Weights of a small mixture-of-experts language model, trained from scratch on English Wikipedia: vocabulary 16384.
Below are experts of layer 6 (counted from 0) of a mixture-of-experts language model. Rows are named router (the router's row for the expert), gate (a neuron's input weights, with its number), up (a neuron's input weights, with its number), down (a neuron's output weights, with its number) and show model dimensions 0-255. Each number is 128 + 24 x the weight over its row's rms, rounded and kept within 0 to 255.
After each expert's rows: a language model's description of what the expert responds to; "mostly gets" lists some tokens that are sent to it at least half of the time. This comes from a sample of Wikipedia text that the model never trained on.

# expert 12
router [188 106 119 130 136 108 102 143 159 128 136 104 116 145  98 167 145 135 132 160 143 141 131 107 131 133 181 110 136 160 121 127 111 175 132 102 114 143 122 126 128 137 136 149 137 140 143 160 136 180 152 103 159 138 163  86 102 146 117 105 140 133 128 129 129 157 144 124 145 103 154 117 105 110 144 126  90 139 125 126 106 175 105 122  84 121 121 124 118 113 147  77 129 158 142  84 166 174 137 145  92 155 171 122 127  99 117 125 158 115 121 155 116 151 103  93 143 117 138 131 103  94 138 144  83 150 151 110 116  85 160 129  83 128 116 127 122 156 120  76 119  81 156 132 155 149 112 103 117 142 101  85 171 157 125 122  82 124 134 153 101  94 132 141 101 127 111 127 112 174 127 117 135 127 115 115 165 163 116 142  89 134 101 113 127 117 127 168 169  96 123 132  96 168 128 117 141 128  97 103  89 182 101 135 125 127 142 146 191 106 157 113 131 203 139 131 108 108 109 140 107 148 109 123  83 112 112 172 134 123  99 121 167 128 144 127 118 157 138 130 133  74 135 117 129 112 130 126 101 165  84 108 126 124 116 107]
gate1 [125 106 116 147 151  92 117  96 133 135  98 168 172 120 140 114 136 132 103 169 170  82 108 111 118 138 127 155 135  96 147 157 115 119 165 121 119 148 118 116 138 127 182 124 136 121 132 147 129 105 123 137 154 115 111 135 159 134 148 123  93 108 112  74 122 174 171 125 119 111 162 149 116 156 123 133 104 116 108 142 154 137 146 124 163 140 159 144 108 140 196 103 175  84 119 114 100 155  86 107  97  92 124 137 119 132 126 112 182 128 111 107 144 117 147  78 129 115 153 115 136 102 116 145 104  85 166 131 144 179 151 112 102 130 121 108 147 130 146 124 131 100 105 100 146 120  95 111 120 169 108 114 165  99 146  99 121  71 103 128 124  73 125 113 114 154 142 114 152 128 172 127 130 147 155 132 102 130 120 118 135  94 159 118 124  93  80 123 161 162 148 100 120 107 156  80  97 127 134 124 125 181  95 118 161 149 119 129 167 122 120 130 147 172 105 113 119 128 161 105 105 138 122 142 141 135 127 119 105 145 136  62 126 134 146 118 108 121 109 133 130 145 115 114  77 140 132 116  57 137 113 127 173 117 113 146]
up1 [154 134 102 141 184 154 131 133 151 123 148 150 115  94 121  99 157 174 123 106 142 115 153 115 103 101 119 151 148 126 129  91 126  65  95 132 124 137 124 156 128 105 143  64 119 160 130 111 146 106 129 157 115  69  87  69 172 120 147 137 123 103 151 160 151 119 138  82 137 128 138  92 115 126 131 167  69  94 142 114 123  93 138 150 129 142 148 117 105 165 138 148 122 167 112 146 122 139  92 127 143 142 111 146 145 153 168 162 124  97 117 171 161 134 124 103 153 126 129 125  85 193 157 100 130 124 127 150 112 104 102 166 162 103  97 114 142 108 121 135  70  91 116 158 123  94 135 137  98 115 140 142 154 130 193 116 124 132 122 127 110  93 146 110 116 138 144  92 132 129 139 132 122 119 142 157 145 109 173 118 144 133 127 112 124 142  95 116 119 149 140 125 117 104 124 129 163 135 112 144 180 149 120 143 162 132  80  98 125 115 124 152 139 122 139 147 147 134 128 157 134 127 124 119 151 155 143  97 119  86 168 107 138 165  88 102 159 144 115 105 164 109 127 117 165 127 128 164  85 122 158 121 100 112 123 110]
down1 [128 143 180 134 141 136 161 180 111 146  94 128 117 103  95 139 135 105 106 162 152 118 122 150 111  61 132 159 135 147 155 135 126 153 110 151 133 132  97 140  90 106  97 141  89 125 131 137 104  85 116  83 124 127 115  87 127 115 131 122 163 149 136 158 125 167 101 108 114 108 110 120  93 117 109 106 147 136 151 120 163 166  89 162 123 122 144 124 133 147  71  97 122  84 148 168 114 162 115 131 182 125 127 143 119 153 112 108 102 112 135 172 111 107 103 132 121 128  79 119 102 119 126 101 133 135 132 183 155 177 113  97 100 156 113  92  87 124 120 120 119 145 130 192  81 139 126 124 115 109 138 116 110 135 103 146 143 169 146 138 114 131 124 105 141 108 149 178 136 136 151 152 129 147 131 145 119 118 125 131 105 171 143 114 107 154 110 147 102 115 110 152  91 142 116 126 111  82 175 122 103 137 183  69 140 139 139 149  97 155 139 128 129 104 126 115 116  63 134  96 162 103 148 134  92 129 108 122 134 157 147 160 120 110 116 126 142 132 108 167 130 139 117 138 180  94 162 116 147 131 142 130 110 123 120 112]
Description: Line breaks ending infobox or list entries like taxonomy authority or birth place, plus heading equals signs and quote marks.
mostly gets: "\n", " \"", "===", "==", "====", " ==="

# expert 63
router [126 122 103 126 144 108 105 147 136 150 134 114 111 112 140 136 126 170 133 181 146 178 129 146 115 159 159 134 101 154 124 116 148 141 129 134 102  99 138  82 137 103 134 142 158 150 112 127 109 158 134 152 112 143  94  82  80 155 158  99 157 134 130 143 120 162 142 121 108 111 160 146 143 156 141 115 102 121 163 170 118 107 123 154  97 150 165 130 132 113 192 120 161 149 111  66 157 178 161 127  98 120 139 109  91 100 121 124 165  91 116  94 153 136 129 140 152 101 205  96 148 109 115 175 104 148 126  70 151 108 165 164 108 141 106 116 138 143 117  91 145  92 183 128 132 137 116 140 106 139 119  96 132 127 155 123 127 148 160 144 121 113 121 132  91 160 130 152 130  97 130 147 120 119 134 140 168 139 138 163 118 132 110 112 140 133 145 102 130 100 144 124 127 150 107 159 100 132 118 155  89 145 120 138 153 133  88 132 138 135 117 144 193 146 120 134 126 136 128 132 117 177 116 109 125  97 145 119 164 130 111  98 145 149 100  91 110 173 153 125 150 164 117 163 145 131 121 141  93 169 150  81 145 144 144 126]
gate0 [120 133  97 122 133 123 141 149 133 147  68 131 109 130 131 184 111 144  69 121 166 139 119 137  94 127 130  90 145 145 121  94 130 103 146 132 118 134 208 115 111 147 109 102 142 135 127 135 149 107 142 134  89 139 106  96 110  98  82  96 101 100 121 137 139 101 118 110 112  99 129 131 172 132 156  99 107 126  81 129 113 106 125 147 163 125 138 124 111 127 198 181 145 122 159  85 122 119 118 142 109  94 147 175  92 153 123 137 148  99 107  97 101 120 122 154 124 128 114 144 142 103 157 156  92 124  88 131 114 155 168 156  79 111 153 115 114 130  97 129 151 118 170 129 146 140 118 131 220 110 144 104 111 154 141 122  84 131 131 158 110 102 144 107  85 137 126 156 112 136  93 156 130 153 128 108  97 113 143 150 175 112 119  82 124 121 118 139 177 144 136 132 134 119 144 132 115 102 149  90 133 125 161 144 168 127 128 120 127 140 113 145 174 116 136 111 108 111 133 135 118 117 121  90 136 173 151  83 108 115 165 142 147 165 125 116 122 165 131 155  90 146 159 129 140 142 134 106 145 139 108 106 134 128 117 121]
up0 [131 126 152 135 108 131 145  87 107 128 136 152 126  94 127 141 124 125 110  95 154 147 116 142 113 114 107 147 186 125 148 116 186 125 109 118  92  98 134 130 164 141 106 121 179 137  96 136 117 136  90 131 139 144 129 118 170 114 154  96 144 145 126 113 103 160 153 164 119 132 160 147 145 116  98 152  95 125 108 154 143 132 127 180 131 138 173 139 131 108 114 139 129 177  87 100 111 167 122 124 113 158 124  69  82 142 106 109 163 128  96 112  93 162 124 149  99 147 127 136 118 151 138 107  85 111  90 144 117 130 148 150 114 138 121 142 134  77 124 140 163 109 107 158 157 139 116 105 133 102 120 146 115 135 171  96  94 147 103 146 147 148 142  89 147 119 151 119 146 125 106 109 134  85 117 139 143  98 165  78  92 103 157 131 142  85 157 135 125 106  91 133 156 140 138 139 123 153  96 160 121 147 136 136 143 153 141 123 113  99 101 139 119 148 135  89 135 115  88 199 153 120  89 140  94 135 170  80 109 124 104 106 113  96 111 127 108  98 126  93 167 126 106 187 130 120 134 169 120 114 116 142  87 119 139 146]
down0 [139 129 110 136 108 137 119  90 107 119 141 121 128 160 167 114 134 157 123 115 101  74 111 115 158 145 163 144 132 166 105 114 127 109 125 118 118 101  83 116 103 132 189 135 115 106 115 124  88 160  81 144 159 153 143 119 152  95 148 106 138 143 142 108 115 141  83 110 157 104 131 126 120 143 124 183 158 137 130  71 176 114 103 139  95  92  92 121 130 142 109 137 113 147 179  75 138 128 149 105  95 102 132 158 131  99 138 106 111  85 168 104 125 130 109 127 150 120 131 147 111 126 159 125 138  98 116 124 128 107 113 100 174  91 107 115 104 142 143 133 126 131  97  83 140 124 145 120 109 124  96 104 164 127 162 127 146 117 138 190 152 109 110 131 133 153 111 124  82 115 148 140 122 151 119 159 122 120 138  89 130  99 114  97 103 138 143 114  90 105 172 137 148 147 101 190 131 106 126 118 128  83 121 160 134  68 107 137 139 150 129 117 141 108 151 123 131 135 175 134 124 137 161 139 152 130  66 153 126 180 118 139  99 134 126 148 116 104 109 107 149 120 153 124 161 143 109  97 148 113  94 128 155 169  86 132]
Description: Pronouns, auxiliaries and articles in narrative prose, such as who, it, they, would, was, the, plus opening single quotes before glosses.
mostly gets: " who", " it", " they", " would", " '", " may"

# expert 43
router [161 185 115 125 146 102 101 177 108 165 108 118  77 163 123 139 145 121 113 147 160 147 140  92 124 175 108 120 155 129  93 105 119 154 117  66 106 134 134 106 132 156 138 132 136 128 127 165 136 130 122 107 145 133 154 107  89 141 141 109 106 168 165 147 105 151 141 107 149 119 147  81 144 159 180 120 156 119 123 171 142 128 112 172 114 156 153 124 121 156 159  84 121 132 118  98 141 150 180 153 131  74 140 106  87 121  81 104 157 150  92 135 128 145 101 103  95 128 161 138 145 122 122 150  98 135 154  99 113 104 121 134  97 146 174 154 119 162  96  96 132 116 113  98 154 122 109 127  83 119 108 100 122 161 103 142 134 116 132 133 151 137 114 137 148  96  84 162  97 151 144 146 120 145 129 121 124  99 144 143 116 123 122 129 159 161 115 171 155 125 119 159 140 129 113 151 103 124 130 141 121 154 147 146 112 140 146 157 153 112 105 115 160 175  81 126  87 121 114 129 155 131 115 124 106 107 118 160 139 125 131  62 164 119 141 131  87 175 131 111 129 132 127 121 126 103 138 167  92 129 135 103  99 103 166 113]
gate1 [123 115  85 144 176  98 164 101 125 125 159 139 113 140 112 115 103 150 147 115 123 115 122 169 141 172 156 135 165 110 111 126 146 113 124 151 113 145 124  89  82 126  91 149 146 112 162  81 142 111 102 142 122 100 164 113 167 115 137 125 124 118 160 126 139 128 125 140 160 122 178 180 157 152 149 109 143 143 126 127 153 136 117 122  89 131 147 128 154 161 141 142 147 143  95 102 131 121 138 157 136 109  89 117 161 136 145 134 140 177 124 126 125 123 133 179  88 141  87 183 157 134 117 168  97  94 126 115  86 122 168 169 127 168 111 151  92 177 130 120 150 113  86 134 133 140  75  96 123 137 113 110 123 143 163 123 116 109 105 141 143 173 155 143 136 132 114 107 159 105 125 105 125 126 121 117 128 105 116 166 126 115 148 128 120 144 117 104 163 123  81 159 146 116 123 116 165  92 131 153  98  96 115 135 130 118 172 134 119 109 143 124 216 141  71 136  86 114 147 174 132 121 130 130 109 138 134 120 120 153 145 133  98 126 122 150 158  99 120 132 115 110 165 181 106 101  80 153 146 128 136 129 131 146 134 123]
up1 [177 131 122 126 136 139 163 186 129 158 138 164 124 118 114  95 161 109 108 129 148 133 135 122 103 132 132 182 121 144 161  99 121 119 141 111  75 164 117 118 150 129 148 125 105 109 156 134  94 132 158 176 144 131 154 119 126 127 103 131  94 121  99 122 151 138 160 127 153 179 104 124 125 129 175  80 127 153  98 158 118 167 155 114 121 122 130 175  95 150 145 136 138  97 147 156 145 133 104  85 101 103 113 154 131 124 145 128 142 181  96 129  79 125 158 124  83  80 126  90 159 154 142 169 100  92 129  80 168 145 118  93 101 146 102 149 119 119 148 115 153  99 125 103 102 144 166 125 118  97 130 164 146  86 152 101 138 153 115  94 133 132 118 198 118 143 128 137 114 127 131 131 118 137 119 148 117  75 132 114 159 117 164 114 123 161 138 116 105 132 134  98 123 131 123 148 161  93 125 122 126 129 158 143 144 138 111 119 124 161 141 103 145 137 106 139 103 104 126 147  91 147  99 141 134 136  98 148 111 105 173 159 124 137 103 102 127 177 108 113 137  99 125 175 180 112 124 155 123 103 136 121 143 113  91  95]
down1 [113 122 138 161 115 117 188  80  90 101 114  66 122 117 183 110 162  90 141 149 155 130 142 107 122 140 132 136 135  88 116 188 127 141 103 139 147 113 166 100 141 117 109 114 142 181 136 102 143 116  99 115 102 107 128 128 106 211 111 139 163 137  89 138 160 171  91 122 135 139 118 131  88 107 110 155 142 142 169 149 139 102 159 117 159 152 114 124 158 118 109  98 102 136 166 112 114 115 135 108 146 104  99 116 118 146 135 142 109  92 146 145 146 128 153 154 158 126 140 141 147 140  94 134 151 168  93 109 167 152 143 130 132 175 153 131 159 128 102 125  76 150 123 104 150  97 124 108 129 124 124 146 141 141 103 141 107 121 126 131 109 143 140 147 108  90 124 120 122 122 119 144 102 137  91 129  89 108 168 125 163 126 147 127 137 127 129 105 135 141 143  93 156 117 112 124 133 149 169 149 151 129 103  90 175 149 132 171 114 112 105 143  96 117 187 125 114 117 117 219 129 141 117 138 113 108 148 141 109 170 152 136 125 123 164 130 119 166 127 133 141 118 138 102 112 158 126 134 148 137 129  94 144  94 128 144]
Description: Determiners and possessives before a noun, above all the, plus a, its, his, their, as in the Act, its area.
mostly gets: " the", " a", " The", " his", "The", " an"

# expert 5
router [145 135  97  87 160  96 117 134 124 145 130 126 100 112 117 157  93 146 137 159 138 142 113 130 169 156 121 134 166 152 105 103 151 129 101  79 103  97 162 128 122 135 132 148 116 158 130 127 102 131  77 137 148 126 122 157 104 137 130  83 176 135 149 131 100 175 139 120 148 102 142 128 149 140 163 116 139 103 121 114  85 131  86  95 116 141 174 150 134 108 129 127 143 132 178  83 132 157 114 123 122 127 148 109 117 116  95 106 148 108 103 119 120 148 125 144 144 109 142 105 114 111 132 156 145 162 123 137 163  96 146 146 120 100  82 133 135 140 114 134 150 114 105 160 120 149 101 145  98 158 107 101 112 157 117  98 138 156 130 189 139  94 134 153 103 139  94 140 127 131 163 136 123 136 163 105 177 163 132 128  66 146 102 144 128 132 141 137 173 143 130 139  91 124  98 142  87 120  94 155  87 120 127 164 141 149 158 157 170  96 127 140 145 132 164 147 124  99 124 100 131 144 122 148 137  91 134 141 126 130 139 116 116 184 115 116 111 152 194 133 126  95 122 154 114 145 155 160  98 209 139  94 119 128 173 127]
gate8 [167 118 123 112 131  97 108 151 102  88 136 141 124 108 128 120 138 116 120 141 120  84 109  97 117 144 136 123 115 142 127 172 136 118 128 154 137 100 131 142 145 120 146  83 130 130 110 142 109  96 110 116  79 125 143 138  85 117 115 108  56 122 130 105  84 131 170 162 108 139 142 143 141 141 105  94 114 111 187 123 117  97 183 140 123 147 115 116  99 123 179 106 155 114 127 119 111 121 132 113 142 149 163 123 113 122 115 140 137 129 162 156 164 139 134 161 148 123 150 192 147 143 152 127 155 153 127 146 125 110 146 159 132  58 134 124 122 147 171  61 133  98 126 162 122 115 142 112  94 138 129 118 131 131 139 106 127  93 107 184 110 114 149 104 137 137 133 130 130  95 132 125 132 105 124 119 188 158 105 134 155 147 128 156 121 109 121 136 118 130 115 103 117 129 152  90  67 137 100 135 125  92 155 129 119 151 161 113 154  99 120 165 101  79 110  87 177  75 140 112 135  97  90 131 116 108 152 121 152 165 121 111  95 138 146  88  98 150 131 168 102 159 101  93 110 101 142 119 112 128 141  96 105 144 109 131]
up8 [ 98  96  93 108 157  80 140 117 168 165  91  93 105 130 129 101 141 154 182 135 112 145 137 167 113 160 128 158  97  97 151 102 165 135 151 125 157 116 144 104 169 141 142 113 111 132 143 154 153 126 130  77 138 135 102  86 137 134 147 165 167  98 145 147 104 158 122  70 141 137 129 143 106 128 136 172 101 172  89 133 163 158 109 119 135 125 133 116 180 106 165 151 172 130 156 129 142 134 126 143 106 100 130 116 106 131 102 115 159 106 101 152 160 157 104 133 111 121 139 108 115 137 108 121 124 154 134 136 147 121  81 120 137 150 181 111  76 119 146 111 151 164 138 127 155  91 106 132 135 107 144 110 163  82 119 122  96 138 113  54 114 174 125 141 108 127 130 132 135 153  94 119 127 133 121 159 161 127 175 108 182 150 163 162  97 126 113 120 131 170 172 105 140 112 116  92 145  75 118 160 133 156  99 137 112 157 135 143 109 108 116 127 117 114 102 131 132 116 108 121 127 137 137 148 138 123 154 143 118 109 144 148 116 138 118 152 115 127  93 149 158 121 128 147  97 150 134 163 162 159 149 135 122 129 150 115]
down8 [148 145 133 144 148 129 115 103 127  72  78 149 127 140 111 160 119 113 123 163 152 145 136 111 113 130 124 162 129 127  98 102 115 128 116 113  96 103 129 142 128 141 145 116 122 105 144 139 113  96 128 150 105  87 139  82  95 119 109  84 109 201 115 150  96 103 178 102 105 134 180 138 108 106 131 107  96 117 177  79 118 124 147 148 132 118 146 137 155 125 137 133 107 107  90  72 138 123  96 129 132 139 127 144  84 119  89 159 176 128 143 128 102 129 126 121 114 121 120 138 103 133 117 159  98 105  99  92 133 158 140 142 107  99  94 121 116 137 135  96 131 156 112 134 138 130 148 106 163 181 177 115 175 126  53 116 135 135 129 118 102 176 139 125 148 153 117 129 148 130 147 107 177 128 140 185 142 127 113 147 182 190 140 112 149 127 110 134 131 136  84 108 126 131 141 141 133 127 192 117 124 147 132 127 147 134 126  97 148 148  82  89  91 146 165 135 127 111 102 119 104 134 114  96  89 108 131 134 144 113 114  96 109 122 129  95 120 152 128 111 150 130 148 139 126  90  90 143 114 114 129 121 134 165 109 146]
Description: Digits in years, dates, table figures and coordinates, plus spelled counts and time units like five, ten, day, year, season.
mostly gets: " five", " six", " ten", "3", " eight", " day"

# expert 8
router [144 113  57 114 130 128 111 166 144 134  77 129 100  97 107 150 136 147  99 149 124 143 128 121 154 182 177 124 116 165 128 141 141 146 128 115  82 104 137 140  97 151 115 135 122 141 135 145 115 148  95 122 113 164 120 128 110 145 135 100 137 123 144 144  95 193 134 159 122 117 153  93 206 127 140 125 150 106 144 121 128 144 100 173  90 130 139 134 102 154 182  92 133 140 141 101 159 143 129 112 121 114 178  99 106 122 130  90 111  85  94 161 120 144  89 125 140 110 143  93 146  78 137 156 107 149 129  83 128 108 143 133 131 120 108 112 127 135 114 130 174 134 120 125 153 172  92 113  92 128  87 132  98 116 131 124 127 123 142 163 137 143 118 153 128 139 125 151 127 113 131 163 121 137 161 107 138 155 131 151 113 122  85 118 153 135 133 135 126 128 119 111  48 133  71 146 104  91  95 137  86 160  99 136 107 153 103 150 162  96 135 144 139 124 155 112 144 108 112 137 107 130 127 134 135  65 114 125 124 137 144  94 126 156 134 115 125 140 147 108 124 113 116 150 119 133 187 166  92 127  93 112  99 120 152 118]
gate8 [111  95 114 131 130 137 133  77 126 149 127 111 124  81 110 126 120 158 106  85 115 127 147 101  80 134 127 135  66  81 149 150 164  78 167 174 115 133 171 123  69 100  95 117 140 131 164 131 132 147 102 116 146 130  91 116 125 166 126 121 174 143 113  81 102 144 164 101 109 135 167 117  99 141 113 132 149 176 152 140 161 133 106 126  98  72  89 107 116 142 124 123 146 141  91 145 113 128 114 108  80 124 157 103 124  86 144 128 144 116  97 116  97 121 125 143 126  68 104 141  85 134 137 139 130 154 139 128 124 122 125 165 156 116 110 134 118 113  80 134 145 133 137 121 195  98  69 135 117 146 124 157 147 143  62 134 118 123 118 120 107 107 104 118 112 123 108 100 121 133 117 106 131  97 128 151 105  85  68 131 164 130 141 102 118 125 148 119 107 106 127 130 112 170 148 124 115 124 120 117 140 119  92 131 108 128  94 158 128 151 113 109  94 131 126 155 124 151 157 114 111 117 139 129 128 106 117 178 106 155  92 126 109 145 115 151 140 141 132 157 108 124 137 150 140  95 137 116  99 120 185 114 141 117 148 124]
up8 [135 110 122 123 137 141 156 117 169 136 154 113 111 105 131 114 107 110 108 194 116 121 111 124 146 168 123 103 121 129 145 131 122 136 133 112 102 121 144 142 155 139 109 130  88 115 149 113  97 130 174 132 141 113  94 155 104 123 154  98 161 160 135 109 128 148 136 116 170 109  94 106  94  99 161 133 119 140 128 153 127  82 124 131 141 162 117 168 136 141 124  90 137 105 125 117 128 156 137 156 127 136 115 135 158 136 137 129 146 179 109 101 150 123 125 112 114 127  78  95 151 143 148 130 146  98 144 175 171 131 177 154 131 127 142 129 155 130  96 110 173 172  80 183 108 106 137 149 131 133 138 144 122  99 115 116 123 154 139  89 129 130  92 179 130 101 164 131 150 130 165 154 110 160 114 134 146 109 130 147 137 163 152 153  91 128 116 144 132 107 104 114 141 154 118 109  97 166 169 112 114 142 117 103 140 127 150 110 138 133  90 127 109  76 141 139 148 117 164 175 140 167  80 100 120 123  94 117 104 131 122  95 116  83 177  99 127  66 143 102 128 109 154 139 128 119 122 161 159  68  92  78 149 140 134 161]
down8 [137 154 148 111 118 122 149 111 151 135 134 134 123 144 132 180 119 147 170 146  89 111 133 124 124 148 107 138 129 106 155 130 115 136 165 131  99 162 136 105 144  74  94 122  78 108 127  84  97 135  90 155 139 126 109  85 143 101 127 141 122 154 122 147 114 120 118 115 131  86 144 131 143 134 146  96 139 145 142 122  82 102  94 112 141 115 135 135 164 170 133 139 185 143 137 124 143 166 144 132 148 150 107 128 168 137 161 109  99 142 133 111 155  84 126 107 168 154 156 108 141 179  95 140 123 104 142  81 143 114 146 155 125 123 146 119 126  91 120 142 131 115 165 122 170 137 119 133 118 140 141 148 109 121 122 127 100 188 155 117 116 119 171  91 154 121 167 136 136 116 121 126 108 150  98 131 119  96 113 166  51  95 152 153 128 158 128 145 178  87 110 133 171 161 122 112 126 119 111 116 105 162 106 151 165 158 132 101 151 117 120 108  93 110  72 175  97 144 155 146  84 151 106 107 109 143  99 141 106 112 146 102  88  99 157 149 150 159 114  99 116 118 127 140 124 152 105 128 107 116  82  95 145 115 127 129]
Description: Single digits inside years, scores, attendances and ISBNs, especially in tables, such as the 8 in 2018 or 19–4.
mostly gets: "9", "7", "8", "6", "4", "5"

# expert 38
router [144 141 107  92 124 128 105 155 159 147 102 108  67 102 109 148 145 120 125 137 122 177 107 119 152 129 123 125 127 138 109 140 143 182  92 130 106 109 138  90 130 179 122 129 127 126 128 157 132 148 115 103 125 136 125 122 118 150 121 118 102 160 135 145 113 157 159 115 139 121 190 145 164 136 138  92 149 131 144 142  79 108 129 121  93 114 130 121 101 134 120 141 153 141 151 119 169 159 141 175 117 116 158 113  84  90 120 125 156 111 124  96 108 113  96 126 122  96 167 140  98 120 128 177  81 122 166 122 120  64 157 113 115 157 126 120 119 123 112  98 159  73 120  87 169 145 115 140  98 135 117  79 124 146 102 137 142 127 133 159 155 132 124 172  52 130 114 141  75 110 142 134 141 140 128  88 157 129 128 162 141 106 125 113 136 141  95 160 106 148 104 113 127 158 146 117 120  98 157 142  99 172 140 122 147 189 123 149 173 132 113 151 138 166 119 144 117  96 125 135  99 160 140 125 139 113 100 146 117 136 143  89 142 150  97 111 124 172 122 162 155 108 133 132  87 109 146 115 109 152  93  95 113 138 137 115]
gate1 [114 129 139 114 156 154 142 131 129 143 100 126 142 107 133 103 157 149 133 162 137 140 126 153 174 111 129 168 162 133 138 124  96 166 118 131 149 147 131  82 111 173  82 138 139  96 124 161 152  94 158 129 160 100 165  91 115 124 146 111 147 143 138 150 111  83 117  97  98 139 145  72 158 129 140  84 160 131 125 158 134 100  97 123 139 165 149 135 138 124  80 133 100  98 150 171  88  93 126 157 123 151 163 159 102 125 137 131 172 106 120 127 100 130 157 113 126 122 143 135 138 111 151 139 139 114 146  77  99  82  90 118 115 113  95 155 101 146 107 134 107  80 161  98 162 149 109 169 114  96 130 124 100 137 128 145 120  99 110 118 112 115 114  91  98 105 118  98  79 126 148 120  92 113 141 110 105 130 121 136 147 120 137  95 123 125 168 143 144 108 141 102 123 142 154 153 165 145 145 161 104 145 112 123 110  92 125 106 142 121 156 139 108 122 136 174 127 153 114  99  90 131 148  99 128 151  91 123 140 169 105 168 134 123 110 138  55 116 117 144 109 144 156 131 153 124 114  79 118 169 163 132 105 171 114 129]
up1 [155 125 118  97 151 191 122 138 173 159  92 101 146 130 152 165 133 118 131 132 152 120 113 149 104 145 109 151  90 105 107 106 160  89 167 101 143 110 128 120 155 137 148 158 140  99 113 116 118  82 183 172 141 141  93 131 132 129 139 127 117 144 163 137 114 131 133 144 104 116 116 128 134 121 161  84 126 155 119 147 100 158 202 101 176 117 133 146 118 145 117  97 119  81 158 123 127  99 149 101 135 111 116 128 165 127 136 124 121 118 123 134 146 102 124 142 129 113 135 164 111 118 173  93 117  97 124 147 132 125 111 185 122 135 130 117  91 128 133 172 107  97 138 105 133 106 111  73 120 120 153 131 156 143 121 124 122 173 100 132 126 103 171 131  62 142  87 116 139 109 128 137 138 106 131 100 117 115 115 136 110  72 118 134 158 139 126 130 110 124 107 152  87 129 126 103 129 136 147 117 162  97 160 144  78 191 120 130 105 110 129 143  93 131 137 160 112 157 138 144 115 136 101 122 108  82 109 136 144 130 111  99 106 145 166 155 128 149  93 116  98 164 116 139 132 123 199  99 135 110 112 160 165 100 153 125]
down1 [153 133 122 108 114 169 122 111 150  77 145  82 168 173 126 106 149 132 124  91 110 111 141 148 154 121 146 144 162 150 129 123 153 184 142  88 153  84 128 134 119 124 115 159 125 158  98 116 112 130 107 132 111 141 158 121 114 158 140 118 136 103 119 130  77 100 133 129 122  79 129 123 110 123 124  97  91 144 176 141 114 121 130 138 146 133 123 139 129 137 115 106 104 127 135 151 120 112 171 149 120 121 146 124 151  94  78 145 137 105 176 143 144 144 125 112 142 100 145 124 152 149 146  89 152 127 159  95  99 111 153 151 129 125 101  96 118 136 154 106  85 126 124  62 102 120 102 132 126 119 135 166 116 202  86 165 155 133 125 154 121 133 119  88 131 126 168 171 128 133 173 147 116 102  83 138 129 118 144 107 130  96  98 103 157 173 152 163 140 144 138 148 145 139 126 143 102  75 135 124 145  72 158 112  95 113 123 107  83 138 170 130 155 108 114 183 158 140 160 102 140 139 130 156 115 110 148 131 121 144 112 138 139  96 104 111 149 123 123 117 112 134 133  82 133 127 110 116 117  92  74 146 105 107 110 153]
Description: Line breaks, opening quote marks, and section-heading words after ==, such as Discography and Films, plus table-row starts in lists.
mostly gets: " \"", "\n", "\"", "In", " Nominated", ".\""